{"d_expert": 48, "routed_scale": 1.0, "init_std_router": 0.00832, "vocab_size": 16384, "norm_eps": 1e-06, "learning_rate": 0.00999}
Below are experts of layer 12 (counted from 0) of a mixture-of-experts language model. Rows are named router (the router's row for the expert) and show model dimensions 0-159. Each number is 128 + 24 x the weight over its row's rms, rounded and kept within 0 to 255. Numbers have three digits each.
After each expert's rows: "comes before" lists some tokens at least twice as common just after its tokens as in all text. This comes from a sample of Wikipedia text that the model never trained on. Tokens count by the router's weight.

# expert 42
router:132154100133125157092127108127102133154126127109156124157118151155127126100124097132137120117165150113104113170124138122120106141145113083104177143098140081085097130107156131119144120155115185100100123136110135142119150136102157121139130106111113125202133128096159144114132096141085101100099115142129121094126139119152118149119134123144154140096127156124191117144162124111125176096139179201152082132130126088137115186114169128171133170141126127114148144120132118156121113108143145
comes before: ",", ".", " | ", "–", " |", "-"

# expert 45
router:131125143121115108070085079137089138164141122173116111117119152148104126114136079177131077091151130106130119167106163100099166124124123131109100172119129086143101121131110122116116085142126136116128117167132133108139109108101157109149164128156149118139164139131147088115134065136114159130122107134147152075098120129117139152114132119132142086144137116099145099139170132090111135134131138116127088126093155069123108168118156132108140144110144079134119098105140128162131149129176128
comes before: "\n\n", " The", "\n", ".", ")", " He"

# expert 29
router:146154084114113149092116108096099121090138114113109143112169167113111090105110092118137093143132115138157142183133141164163120137167108153131158123128165101140147116142108122108143123102098161091106113161138180098134144126114119092139114169171127099111151144101115099136119082148122144142117122143098122139127087119137136129126137119107098119157146097116125143139147161091077136120118136129170094090141144088163064142114121132138111132078104130085150116127115099155127143170094123
comes before: "\n", " |", "| ", " | ", "0", "|"

# expert 35
router:121119096117119130100125116111146147137123121126123119138148175127131088095106094100109128115132124090081114113091135094109117106155086124121113149125147109136136165128139096158119120158086175121124124112156151161117129109096133112159129113123135090139152105112147133107130141113127137152111100142141105131162132126145135180135122174123147086154113102093128125148150134092154181123157142140165088112139184060131125141122163125103108121152200122103125095107158086180116119110170128
comes before: "\n", "| ", "-", "|", "- ", "  -"

# expert 25
router:142155090099101122082113087144119152144120088148112123104143153170125091104115113164124103096135138115121114136124166128119150116133126121124130140137162112096131099146135095140115113149094188084110156164157160132143141123099137113135168156139143098149136140135127093084135101134079104108112123145109109113143122128169136150130151144111136127161136096088156129168174155089127135106079143133138097146149148086118072155107113142154134096087155105102148102112144112189125137122129139
comes before: "\n", " of", "0", " of the", " of a", " is"

# expert 50
router:147130088124142131076134131112110132164157112135155096143142152140087072068147084129109105118130129111127120162093143106135118096105125124097147095134165143121091118139082149188132095137118141121129098157145162114109131114109114137141098120154098139129149164116148119133112111128098134123108125155119127104118129114148173134147130142110104107092120082126141106119132178099138136121125145143179119117127178053140101089103140181120158123148127158118138138139135107154087133121177135
comes before: "\n", "\n\n", "-", "=", ":", "The"

# expert 26
router:118143125093118126079104082149107189154105097144120111103131154165131084120119100116129100106150109109105102139128143121116160100094111113115133135155148107121108111150130120129126120127090170089121133149120175134173141112083159127074167157132123122145135130141136085097134089136095146099109119149114121108079110143145145162139104141140138123172132103132151133190167135099137160125127162140140091112093146077101091153117144131134125153076133113124153108131137121172137146106119134
comes before: "\n", " |", " | ", ".", ",", " |  |"

# expert 48
router:151143098128152157088110088113136104143105121141114147154171138168109110096144120135168123125158094138104143160157137127152123121106083103121163153144113113089133110133115095145064115119135179104086110162133135118133159097070129118098169114174129109151148157099128090103163102144114126105129128124112128146130094112135202130132128143130116112128126145127146100157161135110112122117124164138157092112091161129074092123083126147121108143147129117148130164110120125163143124142128161
comes before: " | ", ".", "–", ", ", " |", ":"

# expert 39
router:100119085146123131174145109153097119173173106131138118118175140127074120112122113154139125087151134102089128161159137123126146101167170119095158134097144134115116130158085103113116098121130140161109125131128129120134127146084128128148173099152133120130173161131166111124196090135124113100104131136100116086120127108154146180136118129105156127138119124129154114157164139124158136089088106119178123126104131106121096116090113136153136137149163126095128155092160108139149174106148129
comes before: "1", "2", "015", "010", "017", "021"

# expert 43
router:119164101098148149106128087128139127116117119122131125122152145162108133115141100105158095109116134117069165127107152111117124126127134108119134135165143135114155113096145100109144112137092203087094138128122126136129125109099133124159164167100142107149190166120140108120111106124100112138080090099061126127117080126126133145141117131168152117143159136140159128108175149106110150138122142143164122160132189128126118174115109166159102136096121115125161132124170113138145162109125164
comes before: " ", "2", "3", "1", "4", "10"

# expert 27
router:127175092140090121092138111126159141148109113113194131132168111138104146141129127150139104109136150111102113183095134140125140154131117069116145140142140124140112156112137105141134147173129164128110125144094106123110137105115135097144158137149172078155173139109143122091161064114118107090126125111111101086128096153136110101124140123132133131150118113118158136124175152104120131139109131173156106164156157088100077150129133194116162137136149120125136155131113092132145125139164140
comes before: "0", "3", "1", "4", "5", "2"

# expert 34
router:138138082098105143085110066146119144151114104131138128137159167159124096102132117139129085101138121124096117147130157104099120149127125089109141130149148107084141101171115112141109121130100147104091131151152191154152117089111123120134139140152154103155174164115139108144143100166075127107114113129101110122137110126142117148135145147123122116173159110098158115163161161100101150111104134144138118134151142080112071136109123125142162121081164102126134150106158102181134140134106137
comes before: "\n\n", "\n", " The", "| ", "\"", " A"

# expert 21
router:141148092103112155071126063142132144154109093116114109119147144175116077118114114117134087089143122110104126139121161117115152119103109092124130113116154104117109121149120125140129128117101166093111166146192164136148141107087142107131139155120168134146143152123133084094135102137083141093119105140119139127126105127156130169132143127124139124150148096124155142178178153085124158111090143135143098136141155094123081145107128148140150120067145123123168133126113122183134139133130144
comes before: "\n", " |", " of", ".", " of the", " and"

# expert 53
router:114158134108111128092123120142115188128130116141144126127137100111094098114119113142118117079104146103108119148133142114172123125103124083133160161138136144116126123131105088127158142149121121061117150137120096146138136132092098100145152164145106115144109165106163085110179098141118151120134126116166062116142079163120120115108124129108087093163159128100132103131103163105115127131137126152156126142143166080139129165120151124128101172114159145103176110131140114176160133162155117
comes before: " | ", ".", ") | ", " (", "% |", "% | "

# expert 49
router:102121118127128150123159093137102121124180114087119114119164125159100107111140108145123087125127158109076123132123158116110100116142157153112156120098119160105127125142117089137116083145090161127081103148118154155153136156050136137142144150129120078120197126127124126119170100148115121133100132147096136098115111148139117145151141141120118120139140121138152109170165148115091138101075142136169081173119148132128135139098097148166126105140132140084129156113140135156174135115120111
comes before: "1", "2", "3", "4", "6", "5"